Weights of a small mixture-of-experts language model, trained from scratch on English Wikipedia.
Size: width 384, vocabulary 8192, 30.9M parameters.
Experts: 16 experts in each of 10 layers, 176 tanh GELU neurons an expert, a softmax router.
Below are experts of layer 5 (counted from 0) of a mixture-of-experts language model. Rows are named router (the router's row for the expert), down (a neuron's output weights, with its number) and show model dimensions 0-47. Each number is 500 + 50 x the weight over its row's rms, rounded and kept within 0 to 999. Numbers have three digits each.
Before each expert's rows: "raises" lists some tokens whose logits its average output raises strongly, later layers aside. This comes from a sample of Wikipedia text that the model never trained on.

# expert 11
raises: "-", "=", " "
router:545490417504446489546569414461496406431443469448470532516423423453518459462514530441415562551473519499407545511557502511495470562536519428446499
down0:485522492486503503475478516528423515480467563494487566568532555461501384577551453558613398480539565499524542490549475523524538530452438463360540
down1:492531461428558383463483499470501493489564460604423513412539543532501509606504513528486444376564489477485502535524516547551401490505515514565506
down2:470510532504406422443468542497437464498538513544450502465512434484482541475495535578501595545453453461528493575534516468491463460545485557532433
down3:516544556511561463444458514525492540494485500492471398469517494636511423452455492427476498555472392419517522448582400519570512465576494523495536
down4:608496442442606502574465524497432517478554499500513373544574545379457551460418525465517442501471514618525548512467458555506479517508538521456499
down5:462507513535525499429442534439450466574500447544453456437560530493534489459515521522491440565445553541468481485573462515566481472499512506508443
down6:508474467552526504527490480478432638477454452493490484558538536476518532502470500472445432473495512483471498509524501502484549495532554530528535
down7:566467504478508500492530496429553449463529517568508495517572602410493478546516479535528446430546485555428509477504434583509522494520486555538500
down8:525502477536516456537534516469376689431440485466523467572520561405491539508445509502484376516489541522502508546512476484507525524504541526528550
down9:521413520526528520455459491532540397491556448483510577490602493551592485516456558535453495506417462515525404507459500541523538496521566498561420
down10:549491490431470468547457489462436478504328506482536554491498551452443462521505482487468538429541548454493535505461506504431455494509551451439546
down11:509592444508470416509480484547411541573444504521424509478439497638508465563489525498618481560523534395467545470520516465507520407620455460489494
down12:467550535535496540488567545537522488576511422416398485530499489469598520531610479580407542606547452470447403440563527458497425515553556572547538
down13:482481411541602481477548512569379578461462438515477516443459554565535503428501613491472403473439466504405491475512536549486461529677546500393498
down14:544533524479509547501511553551535538461508457457439472593651435623542544438541549408501474570445551456510500543530566491538546516581426502550589
down15:495515442490482414370499483453503396474456572534516557520511474517500488491502453544499502401552473476505473449423520557399456519507487506509467
down16:535519499518484473446488460452557501465463564524577469524517535561518365518505558497500399506489482541437512458502415499474533377527486516509495
down17:636498521597480526512546584464514462500401479459444486534433527575517428466511493515543477526573359540487511623534575436504515443591505473459494
down18:557464539503529544474508526450345627478498556530499472531564471447508458479508520521469393462563469451556478462539465518468504517513495546471498
down19:454527452432395451491540550562488509480493437548491496497558438593536544483597526472541544639496539492479474433499454498538458471510550492612467
down20:507437494510440495523526432450473481514535493480560431490510507525618542471491491515604523548422537525479499473464461435430595481498543554394503
down21:605547439590511520521520587458520601514496433519433479500587541485561526490500440548555386461516518555484494502572396496529570461413460555492601
down22:569520538567468535544524416505575458502557464406523528471516509480568413583538470593484462581561490504519503449441539500502511533514544585531464
down23:484489447576474466538590465518504503443456497477532476457476442493544583464489421527582545487495415470519576539553521521431511529550567456422535
down24:522572487537539468439499448503479472525489509438578474456433461468452616513495365501514375484503439415476524551494522503531630467488533591492540
down25:568405513452387410435463550492554453539412587569518401469577508457558487453514503466516494518525492501416462484453591585537491499501511480501469
down26:550410507507469426445471515434530599528507500515402438503536575520479450591471539429497493422455499621529480483532472480438540504498535486492513
down27:476458576430568450591474514466545408521493413443468618526403499466430555534513519551437419450516379548592574507450558424544524469486395540423634
down28:447537537557495490490461549481489556456472453549489534435555544457514554457523544495511504600498605503492591457568527496518462579562513512463471
down29:480512496484470530495476485473531475464500460523583500541433541542530502448479513516472405510559449515563527507495507489537502503447511545418420
down30:431561463523510493469464438539551504518435515471577557529543591499580528603569525521542432520472490437624470525473469490539469475399459534541444
down31:504507544473439488539490560579543549436561529503500468567431522458526367521624528514564433522517515496526474442573478584469384522524525440523468
down32:480546674543506542518484483440501495551551470554453481594511489521480478555501449503557554458476496497549483516596467459573557484470554528434524
down33:565515471524454460567430506469553444569514527484559483556545463466444525396474430522487522547503500516551487527491455535447467617475462504553445
down34:486481502502550432525487546463434583432434505480529382599568601429501562468443519510447388554494560564488471520505466472550555486508534514514576
down35:482569501533462483540551476524432500564505525519487487522416544490514525610613583491527513513504575488400476538551523550515501528456521465499494
down36:589490510409487430461438505447488570425554490507471524418531480521441498500506429531561492583442497530442498506520550567479467471615463508551482
down37:495416529554540462515501581571530585473511511572509492522562532511532613460520521566505398518419556503536498385466596534435526520470456413525526
down38:476523500616511502373496491461502489516502440573527418473464476536527541469497409526577440534520498526476496501570481484504513438473577524484504
down39:500495476479494515515505560525513509412503515508465501410496475463500541512471528516541424516573447432499572487478489526440480501495462467421517
down40:455451517459491509591402499508461459496514459487496503415478519782520485504442516510466486471527447519481479473530407428436473438507487459489500
down41:453545513590489520518538511565454503420513405512491570490505591523457424482472501422527550575574452438355497500552527583521470451504457584514489
down42:536524534550492423452559564486618510551483514539543536517507485402494450525583572433538515519455495652554586461514512510532546532458481485571518
down43:504533499543407495414515481497559527513525461510489505516594410523559460491464445439564563445398490465434532468521493447486530525549539457549554
down44:468471531528474511475487463542427595457416482465583506393546501505479472429485578563513355500520474527489542526470502478570561474630438521517508
down45:487500548538505544452546537563518437597496569541509510479547566430458510508574431502570526492485517425466436486566453505436502486517365524523507
down46:466506525632588540444475448494539498459448452474618574539540504467547453520549455484516476498437498550488456476565509541562393548560566552473519
down47:547551593590443534474459549500455529517482429489489499481438458579460455472517467589452482476555435436457454508510508507521444538545516613433512
down48:549568406454473500543495508457495420472463514443531575510549584525497446478530456472469417559483495544495488465522488627528541446451403431494501
down49:558479454491485609454553431430545508494564425558578442485527466540517483385480495576509504525475478480502516493601495494461577443511543393540501
down50:584515485625368438478496461469551536461420509551594525510502537550506513498452434411548421567538598444557559442465538533490484495592505565535538
down51:479416530449486520394493494528475479523416536517554550464613460534439455431463491535504435419565463531566490543467531496536520480575468525520476
down52:583533544481467551553519425502500510479513472440522495487561454584523478503472516460523507471501525422622491450499461482557454519457459508393429
down53:469507492490511430564536616497565481529431525509496513559517451447474569490511412497479513535444466469585474546438487470569430613574427509533439
down54:396470446496420597571448520459501424521553474443495435481485523463517441532504481495540531574364537461467487489476528379504475586502407522430547
down55:522535464454551547462467394427468482537507493470511555514535407520413498434450546537520501375535443547411568476493482525544586481576513500520484
down56:470460489560556537538506539482497546494508438431543607552615459475580517552599505508457568465451523532558553471499564526467439578478483521434593
down57:555473552497488478484513416471485728536506576483395499482490506629481494503466578476712554473497471482500448523427532490485538451525501426470461
down58:564558490531596446585506517475501520524481545513475454464521489484438530465608456522507493385508540506501560496575506485505493482493472560485465
down59:476495447572499485445534586533458566456497554635522426504512581451571482477502522480494489505571533520565422475477482514574468575512503566600573
down60:588530457512369463545569498450561502460438415531462460522484428459470479451371507456501465478540499487513508537529469555468596547531401463410567
down61:489504499502502467603521544467425597479497396440533500567552542460455568482457549518505394495526508498476479550549417494476566492525569455538560
down62:532454580579461494476502501565579567454500591462472499493615474470512457553594466523593463454514456487508490408517503533512551633600389489510473
down63:525531621461420566546525543511453466507456598579564479571516578525432436489523547555450419455549428504500430545493604461447554488521491422495418
down64:520443564505507544584488530531547471578490446495612479515506491608449562452505461465426541497426530578601472434443452543543492442471401507554580
down65:495556544516457531543428498480406464467487493536361547436434535773494509440489579426573558469575566457495526546537400519438537452547497443508450
down66:443442486491426462454442578424578595472496538531506424465537481458492502529570496396476527432420574535497459406507516478474524484480416570489528
down67:527552494470518565463518449542429506452460497419489317536439606514510519540488516582444426455529451566536494553438509397576607472530523447501515
down68:434417505517448518582479498513536420547481520462529520465477574461529489565484567545499485580433506448525510585459465515448476506468523598456522
down69:445477559579458426421545535484519427529559525571449404551476441532531513427494492559487447511573455372521419518495486510504539483500455487547533
down70:438423534564531498438588485589410556510563475504445477443483449506394578520552549567576560449554455564470477453504546594432519573502571561444511
down71:602458526523469488561463549500411490453391515530550508439550503518507456517457451464453503405527501581562512415421580487492428534536473532619537
down72:520537549557418412509422526406467426523511545535514524431454510566449430539582530447511554431498535497434437495466481552530535495510445471498445
down73:489471471642519461509497444485458526485472492532534473394472544491456454463549511584475445425516502472461515573457542526501517513573475460533539
down74:454504463436475498441457503399525514512535455552511430421556522517569559434522556398529468591397534502440459482430517448482559509476473483558540
down75:407606482551366454569538462494510511434485453515501487568512543508501504543579443495519506592399547506552472485492511561454531540448491523586482
down76:479505509438528584460487461508556579495467533567420438500489544428548504538565488470480494499531646524556545376458553449525502492458526492512544
down77:512510553471514575502537531557516516601596473534528529503577506535524418581447549516470452581404541495475561456453518387496498553463521446483484
down78:528553454486491531498590490484568542576496462456585508477503409524485491475530519455537362408496556522516535415541408525462463425498484489531443
down79:485534458429527504507471535522563507508500431546580536541478516548397496474489529503549560484479477396535559495454579531538456584447452516538463
down80:549534487544523540507502537452471474498573456430487534413392528670506511436519467493508433526565568521467492569541459593484507459471508393510532
down81:421579496489516413442469506461503407449545589500499513478542563396461479424520465567525587435460560471408423507486516575409554512525498553525606
down82:549557480494489551470469503509488512443486468532595475477476547484493468502507468438523436517459457488554488462518404607447496458502419558576456
down83:493588419497534449500429453390463534455517466491454479536547459531442489441543491594432557514513463570553522530491470546498530474499510531533494
down84:544581505516504431464531516487525519440397446477443470482534533496468493535544465399496478483475546491540516429567498445455495450532559533473439
down85:425522511520542533557397526480519600496580587621536484455510507478545499485472454523593538516498552504458476506504457542491422434523501445487457

# expert 10
raises: "s", " ", ",", " |", ".", " ("
router:502482479500496468553548496553522447534478515507588550525440436397520515436421492466408491541463537503434470443558582501456510579556508482480497
down0:466488496608457477494529475552584438563546469456501540490486436545450367491493494567457542508500462478368469565516523474514462535530515435476459
down1:411530523513432519407553503532516490511556527523494422546545495495493504503480431406403490521540535567463536502558420516573534543520478469468466
down2:466559530530450519464513505593486547522432518480576492501409534524425460550477538493466454518542561447474459565540522464472516581499498515489448
down3:521485524634477488497519530472488492503507491453504575505519465420581484510533498529424559456431480491522587543475590486527537532394554539442606
down4:460476497541450502558473471496480577569482530452573442476523537493594577499494514561422515512475439521546571558506509537452502574548481489544545
down5:541493534533584558407554564461467519491460514482496530552492424542534409461488458431493512469514498475517467578535496586501591434435516421483463
down6:506403541571501509460380482496479510485537448579485503602546464567407585486477448423492569423469474445515525462485572443478580474542550486376474
down7:514479512535521572470495474459535559530553492469534504466461460448494459547600461521461412528557506531493469501510401554552548542435503516480422
down8:476472501537544439484490599559622467441525459481524481471506476368560496589549474497495501456544448533490473508498507518414407525515498479496498
down9:552464482472475455481504460516470545454484476480497466533448517505507468514476496502496519505545514495483491618494502492592511423397428487536554
down10:474567422474500433542489446413425526448524500490530521562468541494546525516496552510555526551484475555457518539478504485483581525443523391401555
down11:487465538514459387456515582564552491514551540657527478432423581465460474530567477470441461433512559373552471433510516468551551452488470563534464
down12:501490458463449440471452490474483516507638523455462325514578529520557574490564544560500479458436551500476477436465460553431622418510491495484579
down13:581515529525405462470507520410463552406436488429466515544486557482471447408573493475523427529451520501440426489544465483536610490633468532541488
down14:495491496591521564511412428487491500471538538593407464433565480520475481452602504527568572541554403517568508485469508434430477454585473484490418
down15:496593482547522458403376484483502532486411542577475427522564573493579463534479513479484495501416503538533434555482471553442620549544443499477580
down16:508580490500521445435554558494606457473656540519492568598517494559521487568505519426462534463499456543484462476408542345539462446574488506500514
down17:487519498492406550436463544526497576472544487472554484500530528454453468428472424571598514456483439524423530532470561544476499472553453574444526
down18:515447540487398485405511463528542435421507530530530496496515525435548441453390423376426429610496591460534425479515507489457441493580498552389454
down19:474511515507373506542595437426468535498602486523607517499454436542585497493408474476469502542490381521540501435476499523551562485488533460538610
down20:555459412489555538500486463470469528568605433526446615440518489504475493459447516511576510464456523501429529491489507454473552492558558457499546
down21:511558477500430579565531482463426465378500492448552532445514546498491423458558373418434482468536426488503489384558439499458563462556462517458434
down22:499459520534432424557515450562512526436561507439431400526496460488530506424445472486458509500502561383499460418537478549475468528543489571532433
down23:557441482499520401504555416458525450441542451464437524490490550561481503525497485508538510443481452537545533548532526499582561483569521566516559
down24:522473426447455557472461587501498581516458417478498536557503463475578503419470498633508554527445457495483515451489582529434502435544429528487471
down25:624480542567535588441405556473488470536487475467541530511427529569556438547587539516558484422443394472520473510353563496537579549427501574479530
down26:442488566533510519444483461486566497359475449513437496455560483460485469493592423455464443523552545508525597498560572441502467389482443450397428
down27:465448541495640422546480563485489496546572520478533455530597533544498524450420493358473583512540508588464480544521503520528414558511501475528494
down28:519463500506538512575498464533519534553568409501516561515585541477395546513453484483474410541494522529369491521497522481475488541500493397475527
down29:445477484433436515534483517488498502482565480543468431510549475467553499473451471459468462532412491583428475472581542603366496460613531519524540
down30:517574397500480563390491423527578483504510500548393454479452478460484569641452536521464581522585399473558562432416418515504472411425539529557467
down31:532536510599510460525479443599485499569505478568437588570526539513521531547490506507533459454539483513443479524453480440517523568556577526510507
down32:546412443586450513533555632532552493496515526585509438559529505453506439555544515544484491481502507495518552488474534446512479519626432548569510
down33:506548448441469565499502455484527520397438497516518453530516578524484414557586450524524440473632498480452481517436444521449487492466459535426522
down34:451577558485473418495581461525475572511477506445486438490481442524497438535547456513507488497492558511558523489547435437543475429518394503456557
down35:426547539509505499444554512467401483577489512509565545466461522470469458466519505594511499477465472526492478555445518454460537498529461402486476
down36:583494454542424480563477475402552453526515561472554563502482458563502537550487497465549481536438582530571514479512519427518499506488467490567528
down37:478417462479448530468546489494580448432516564495453513510564560438548579507449492477503453398473514512504523453475521345501481525492461473514537
down38:448578414505480471556515418543572568363422486589558510476484445509471514523476468520471390477524677491451533448583500591459477465543506517432452
down39:575534502641543485545598540514577513514475467437505539440498533585472433543456504470510548506474508445449551395487518440480473467551474486416512
down40:461546488561461431566530452573549497471511525458578482550463415505511445542462451476509460469477613487540490475549423457467526597523443483543526
down41:515479552476497549605471554485503509520521441506541433490539447403587464459486422517554485505455470578493550479572446627399561565611548482506505
down42:431481413517540472541367501423491470545502479488460485513525543460558484586524543387510505658461446519473436455529552534565576527574496527441570
down43:538539486458548514531518511510619531455461522532505562545595544553444489472515476515558552438523516412494495456542490391437492513521501452475495
down44:569633459481533491514616532505543462466429566493542482525475518472510519494606531547441524513531522413558543524587453585492550396440521549500456
down45:503468537483531486554536603447525465478541535565471533468447591500442496431563571467408472398442546577472563539506544528463496441562409546564548
down46:506485504522562453566536543570550573640517525480478525551396498435489563472482518522543479468585507487510479550517483471563469425538486564499464
down47:469462495513488521468427489520524555444585530518488448521462575440491482444536396530497526490573594604498552520513434510537529428547532521503572
down48:524556487409438471577518448506445600554488525455536442503506425475475476545465454619479423527536550500437468478520459570525510469520453516527422
down49:551418502490501474583559489593463509442521444482560544501565453507526496560571517516534470483463524483479452473499437497505504415522453456548518
down50:550498389479561434540413534436525438492421415521470478421536461495510602529466447571529534560631336503501490531541361566486550507533511513475511
down51:438446587535485510497387536551504492554476545437618479368507445550453468545462432525427525494530549463480477477495593473467538494540515498559420
down52:511431481568442545512544559499558542517531462502425505518515526459474466470535435497573502388481467553571499514501482401554484427474480512494487
down53:509495520518491502464436535516545559432555426496522441475556486516505498466554433572529475510446496573435505547551493475505494489519546499540547
down54:482453458489495456555475544469509541515481483530512530472516420461539503557547552477471586577435532511489501474529481537442587565553499551609470
down55:481504531545531505515494527506535500485540424513565511484493582577535455508567489401541593464523475522486462563556497594445460447416499579626446
down56:511535445512501522518438572469544596508410562501547542512575499440518534478548453583511471446457545520535560534529499465578562510549508473553567
down57:452564533485507599584612573444503504477499484522422474457520474438554549520539582497461503498506548541563495485516488511483571448520410478622518
down58:435439502456528454461523493549552428550578574511411460532619518516532543555523565532390431533501505438473482458444487588468467460438516489507449
down59:496541437527449519526523515513549512505520399501473534503520595531535452536509533449514490470480457558453521490559569551453436454551529550525534
down60:519420466471523526521503475493553588562430476472571450485468502491525433495623501585512461517499508490514509505538542542552541448549466455477400
down61:513446537545481372482576509559536541489557515508560556424523445514596450492496446522512372506557567465483526498471514467532490503408554502515508
down62:481497557399479407404470433564521457523457458553446536476410502484482455493512466514502522463421419515475560409398540347500498483442477470515511
down63:427554454447534591518542524510496519493472492515472544500465515563496501540537437529507376460618547543541422582519533486502563489480378518405474
down64:508518463462496555505504433412548480501577502477488486509555450501498480522450497571575529469506491558507569529552578600403566453580464442539515
down65:494445507509511503358557418583471492524441516560463417430579371473531451478497510476462512521626473443444523554490436446512505553536600391488468
down66:509617435471455458524427514521428444420478455508528547516632537443528337395554400583505497424520539496551446528500490457460530495573494577429430
down67:554504506494610526571471482520404590496456449513520516496524479504464531520450447556597451405538539421435560463504515507502453388508543466492470
down68:395406448519453442465418566564450492513462452452548503467487505546524501469461443461500549487508532532549488487590548496526448480492517632397533
down69:543452504519451374562465523430521530435456518433474456527535581558444563452593509445506558532437593504449480451546488482446496513528431463408514
down70:490522504416498536551426491536579491457492511492528527506566441490499451450516409536495528482584460566410508532560499629413510408589483534534504
down71:568540437590436457377464491474498518527544472517620483517475521490513514474587452509545504539466492596503557491425513517510581505458582520494506
down72:515555527447514600581585536537451512512476576488531564462472516498514456535510484474449496501446485481410498567497592459524527392513464463562454
down73:505447482445488509485546573552472493592552495514498539570472573420571474466528540460477424463622497499406517503558425513457434483507595573499471
down74:468445541446438530422506369489521484433518513494469460531539461531348470558487588449561509505473474531604540526443500518409613464458433452494466
down75:470474598566438507528462495509597566511528453515433548554447442449507513450474521465557481504570497515520473470555506441448457491509481557523532
down76:489536456609533543543446559542551556469526419484449439452517584539501536611443568479494554557485494459591549529517504425509480488535501510470520
down77:435537557528514474499486529531549471502587569429437486465496553450427472636414507433422537452455492483485533483492512513502486463505522465536576
down78:463464477470597436487492443537458511506561511519501619379486584539476553553464514520537471478491500501502467488673386543513496455551484490432549
down79:508587556449451562574439558328536476457542484481522428546579525443539498535522529560567516399485562549550537441462595501553559591521446471557533
down80:441511534529332482496445452573596481430467476433457484532590500555517374427537475543474478482535473512555599404532494533535457475465440453501548
down81:441504444499506447515500469505509501505493516444487420559531510505562441509567562494557564534417507511462476432436511387563511446452451484591467
down82:440585483542513545466524485484544481507505532465589525390514545484481488572496471515489451561540545420487411513576480548519427417495482532481435
down83:434464540473476507622534595500587463446525538516492538498391512512470565494498391442431548542520536538506514424534463541438495518547490581485579
down84:451460564503426530488550459569594578452458575518560407518433457587507560437514495512558466428484494611525455484490579494499430539543526549603508
down85:601475616491495521477451506451486515569474434470604563551540473571524473518489459516450536545439606498398421455495503492567469496574394408473491

# expert 14
raises: ".", ",", " (", ";", " in", " –"
router:485482507441467505489576444506510441442521481544511527419422406336523482546483514450501576542463442476461572473465534471505484509567464486492458
down0:501456552546542536479471545500558494476539498436562484495548600524425475512498484476534562587451498495557540471516549418390502532563431402458489
down1:537514548657526434546448556433416491553415506432486511445515561535517512422465495530546500543450629420493491583513556437372624538499501468572533
down2:495514504503516521548530537525428561505516505534473512483518496477500459478542525527514487496613521484394385429498514540513477457401451529463515
down3:577483475565525487493608588462588515549492471484524523428511520446505518478421603450433520499564523533584529498493546468621487408479511453518517
down4:429534496513463443467549479443610509525517532541443559489588422499519544584530533498416473531405474541569568436551579380491517453539470501441501
down5:600435465491529453521491460472448476460417478470534553424498547545500470467525474627516460475490508488486545480517431486559460579447422436472481
down6:466437422517523492424491479529510450575487499513461463461596553566532508513606474481456496534453531480543476413496496511570534440472505502454512
down7:460473460499475488445513490495605588477486494527493526523478461509479377570515540530491453434532425505549477492434468459436520498486523500409563
down8:424466392579521560450424504477636496502490474456436456452474548546545585589459541523519532553493541545499528502524445533555535479488582540500503
down9:500485511520421561514587489438496385532500466485504534480472457460422540509530550498439452523582453470472637612537496573463495452471509495397430
down10:505544389528623538491504606533577533650456499472530437410525509464523504514643474516483574492580555504487439521492524542421509442573548512546543
down11:567549532581477518543499475487451513500490444435466505487574583537494449425558510490479418438534563560526519439525513486490522570401519547510525
down12:522523478526528489444491418548437527548540473448484511543522481449512516508424533523502460441485498517504456485536480543461464457540445542422592
down13:450547398510503520578679505498531404537504508426576481497528503482554535480496461578518475463554457539566556581542403522406530531514495530408500
down14:529552522509575553446494560467529454514561547460509481498506496446465521522473515492490471492431530444590464448461461517545633450478473437592453
down15:483473528503525621527515569535488502531499526505486555496320421523492500503532479588528478492608424485394505536615527503394436543518516501390491
down16:472541535491518550505632444479533530493371498426469503429491471505476479483497503537499522473546504534463515508410581428517530586505541521521441
down17:571521406481519419406493451440488505485548459520535512369629584548512522481560516420510544483413535546614451504475519478458602550552568416513538
down18:431556417551560469465506509588616524466468522399464511578510529539469503484473462531516446544621529565551506524542526520524499521560567491464598
down19:557492496453564486466381510526444494510489519455568535554522528438473509494585481501408500519425530479497430524458581457474524538468503496465470
down20:516495402517531506493503448497481503552524477559490525486488513390475457523409504504473439403443482485540500520526505419486551443481598488503459
down21:515466533522500481553489465555458473525543462523526527429524313530515486435417472485497479386504572525519547585425458481520487440506540449529498
down22:494497368373510543496549464501426467531493498557483499522543588502475546476476475512367488538544473461467494515488484535406462408598472563466513
down23:535455552479447510454453452541542467525504523537506450514474475477494488502558396497438456438536512563549501461411437520450500445523495375428518
down24:479495551580543542415544461486543510492513567631483473417555557539501461523428441487457433436501575505422569512483600475393519510521434461461565
down25:442575467414500524537499543541453507523558487459493544458516492504493485452493565500491484437488462548576508432441428433393557545505548531627563
down26:502539399487517515504500512464561486399512453482440450542481560430488431513553534489539566464410445543469448421583493485488469535484559506442496
down27:541412488541419426573504533525497535469498523483562545457511527439501521588543549529563364589547473420483564532553524397567503499489553529551445
down28:469488437523463487577464440483483522477519539496432482554489495499502528561425550504470419455438493558476503498501402485498485460499520469468469
down29:553432465542501471489501535471577501391492473576549489578531524505526424543602460508502412484468569604485449398558490551483467519460434501510572
down30:518473511568527545516508433512480524504474454572470503408468492505441479475510446575455463455483517420480540440513437459522614457569454585554508
down31:517435460503464547487473502610496471538501472525505510513620536427511468606488543595565526548387600575462458464526430429494435440473439468402523
down32:539495522522515609582479457591506411479468410540457475450477534492484531349478496473418480482523449559465604508489463549524486492555529539489524
down33:482572512490472464506524441344604539521507530457451509558482478529530411503548555487580473471457538466522499504509554510448502561515460462547538
down34:586511439463528476529536493524419592462429461459575434490546435577484469427423485497543559522582540582508482566416545537536489517481537519496466
down35:508506452474516542418513499451458461485524535558441542466583612505481501522543472436509530415434502490511461378577571476448495550615544505442596
down36:473547442535489529502526553489460507446480489559522530538524483496542566613522560568523494456496526568499558520517402544410547525415490453525530
down37:485522450595464519514482515458567511488595478530440480478487505556507542517518488480513572524511484419500502543482566519543527512530509446428530
down38:441527465558592504462414511459538464487416514472571485423497530513535458507465486435470527510483479397570500432544539490541588491502516477478562
down39:551550452491381455489559562538426510461458501552635494456501511493542496524530470535511484571441614485513532490534476551479464506482466518480497
down40:488483486517581480430496487381372563383502488469401521534569495560525473484517672517549524577502599512503440473518427565519545528516569452500496
down41:493563410562439411454499459526539484519459483573449484503494453525500471515572457567542426539602552472495484486517515566540464472537558543505553
down42:512633515449447464486532439484524432452465519479425511363490488518505488538470475536459462419561484491532545476446485533519441429471511547453438
down43:510556522467520482502485462557545536513408501500568454451543401513486538516530565506619447483554483497485487480447472590479475456500570536480508
down44:547491532563455585526530494501406461436569492465508517464487557523449462477493414575449542489490472446498611500509479491521479557502419512501576
down45:512524571487549577497559530387488519507487545508523452474558484557413554563535562488528591645471513368534534546492481526502585546503500460425555
down46:465478473452504521540506497536579459573518568460534507528496557464515461518496508541422424427522479560520524580517459568577503477571400519486462
down47:480528532510410565490479560595449488492436533522503496448509488625432492471431438526509603507457425501494564483567402389441514500584454503488579
down48:501469531530510486505451600464545535499554447535586405508607494519532502575613481478465507599548556646550492528426580365473538524499474521537502
down49:523454555543562589494508533564491557452429495493560421564433540469489551493503505542510467550461476469471477498580514503492486482521474516511600
down50:516541483563487547533524500494563500517414479513500457586479471435532508489574489549571490460516559491498509497536607531480522478489536475502492
down51:491489409487476482491497454544529548547453532469566506459470559510584487458596532453549460469508547544454480361374481489611530473472567401554528
down52:481460447497597449516527480470485459489498566539515567504600484478470466499571558506500489598363511540599480473477549446381479565560485394541546
down53:567455485587488529433558507523579536525573499511456509463549549570575448440498509553508415610509511506579501436536564469512482528547493392452488
down54:504537515536482584439440512465510556520483543500564391561547394521506567492498521495507578520498579477413443441442469471449553470403580488501507
down55:554506440470491516480499511505430441576452515499619557514519457510500492462496472588394497470557471419487489519580515551445509502510482548490531
down56:494500466570469458477445442473570511500542453401484484541529516577509576490561454467491480495493533576482526494453576499525578536492490456488532
down57:479541493573500530577528499506491449569511481539542600468425554414514479389479620530402581515531432510516547497514508591451503525435449451483545
down58:462517549461479466515454559641483486508526514512545449604469534457457564448505523427443528496558509481508400517539456495481495556467423410579422
down59:570492493533491548422523518541494505558492450535415510475505427423531526504473443561511481564542511546540496451366478448432462572490527495448475
down60:495476538480524578522521444543498479529469475413473517457473470544475516558508461511521530429548472518333495546442425480488465437630521497479504
down61:464429493520554511535531534484477508436512454614565559411544568556516497562503487458512492484499558570463569525463552532478543547536547494528571
down62:505498493494406541461445338546493543484557488515462394544551380516482475490475456473509475530529446546416571594428440453514595490524447483575494
down63:562450584533476508425525488490534510544454488516500473481578529568514564523507451533527481441445508549656500465485475486522544473502474456436505
down64:519559591550514448475537558516510474515489523496512453529528477529507444536586439530514544530522581441501560550531492408560425475360419491531481
down65:555503495508538395496505481489427533438487531501535523398513542439448518499560516508549491520525539464513479406460510444495529571604499440408440
down66:404596519420538517486495498520394440518503538482472483444462540572457464559495516562498491607527462520472532532480528399413553459542541463520471
down67:416429532427446622569442489546426464421536474482514508512572556532450447519423535516383475487535535535484544419499495588471471535548479556493468
down68:540579487601450487566548479487527530503413487488531400631505496431514491525565514411506450522482536460490433536479565497509499454538471556493516
down69:483516405569533469605465429472434395612457413497470583489512469481473519469547628465456432432572488489549544491486457661455456527391549456481455
down70:465432527475489552540530594530447449528477484493552529560523514512511612497510444569511439480569426488503492600561432536445475477439476519579592
down71:544511508491412565484504543648535457486451506496569433471508495496410568521586443520448486463482452589534432524516521420506535458506528562514520
down72:516477559514549501485494486510434425609446525540500545576490489439410529516512479573542438523590434460584453555524509442477548484482457531486549
down73:500561491491465515481472496419443483515460528538482541469489483494459533459485423486448499547540491445424494387460498432474351511575560476433439
down74:497507477484484518570408469560443556505589420525422588561438429534457519446516553495499617519552466522402452524508546572484512542487613509571478
down75:502552521484459462473505556461445459562519499538524537525592408454614540519540507560488492469482483538579509482422615460484481474432577468543521
down76:471496458460499424519436527454468476493481420499494537517540499551499411487461579499540395635420488550425441461476447505424486438544499534437526
down77:557541590471439460420489469509517422455449513487504499381476567491513468524597498415522456605494516452434500503460465469444446494560487487415514
down78:551499456492579472485467435422559544522504487527603470513514499519568481563474510487525389509526564534540471452446613526501498386458491466512564
down79:487547498541452433566496545588599490541548406548475505443444455471399492494566522481504436440510478461504501559535478591564522480516361542572514
down80:441459596493479475457561523558598580443575460481480414469508512467460486460489485423462484412452581529564569539508417448514479517499435499576555
down81:519485569569450343449441526492422479496476490529513412613561533519483431477514543453514457513461423543538564527515424444620497483495461474523513
down82:523530459480586492445383528482620485520586471522431522485583546432520546469525542480479522565535495523554476620443536505587545402510458523552463
down83:580485563537468505448540476501464575496434553468474538507389466530507495490500391601534553417616442446449574554506564552486418510526546594562504
down84:542546513504484500446448597501521556609471505548558461567612398540506517491503420513502456481511547518447463524532543469470504453534496458491555
down85:519531490494503468523480593439494513431557514536502529502453469458534588486519492540501497524478503482529488498468477566398459559520494486512624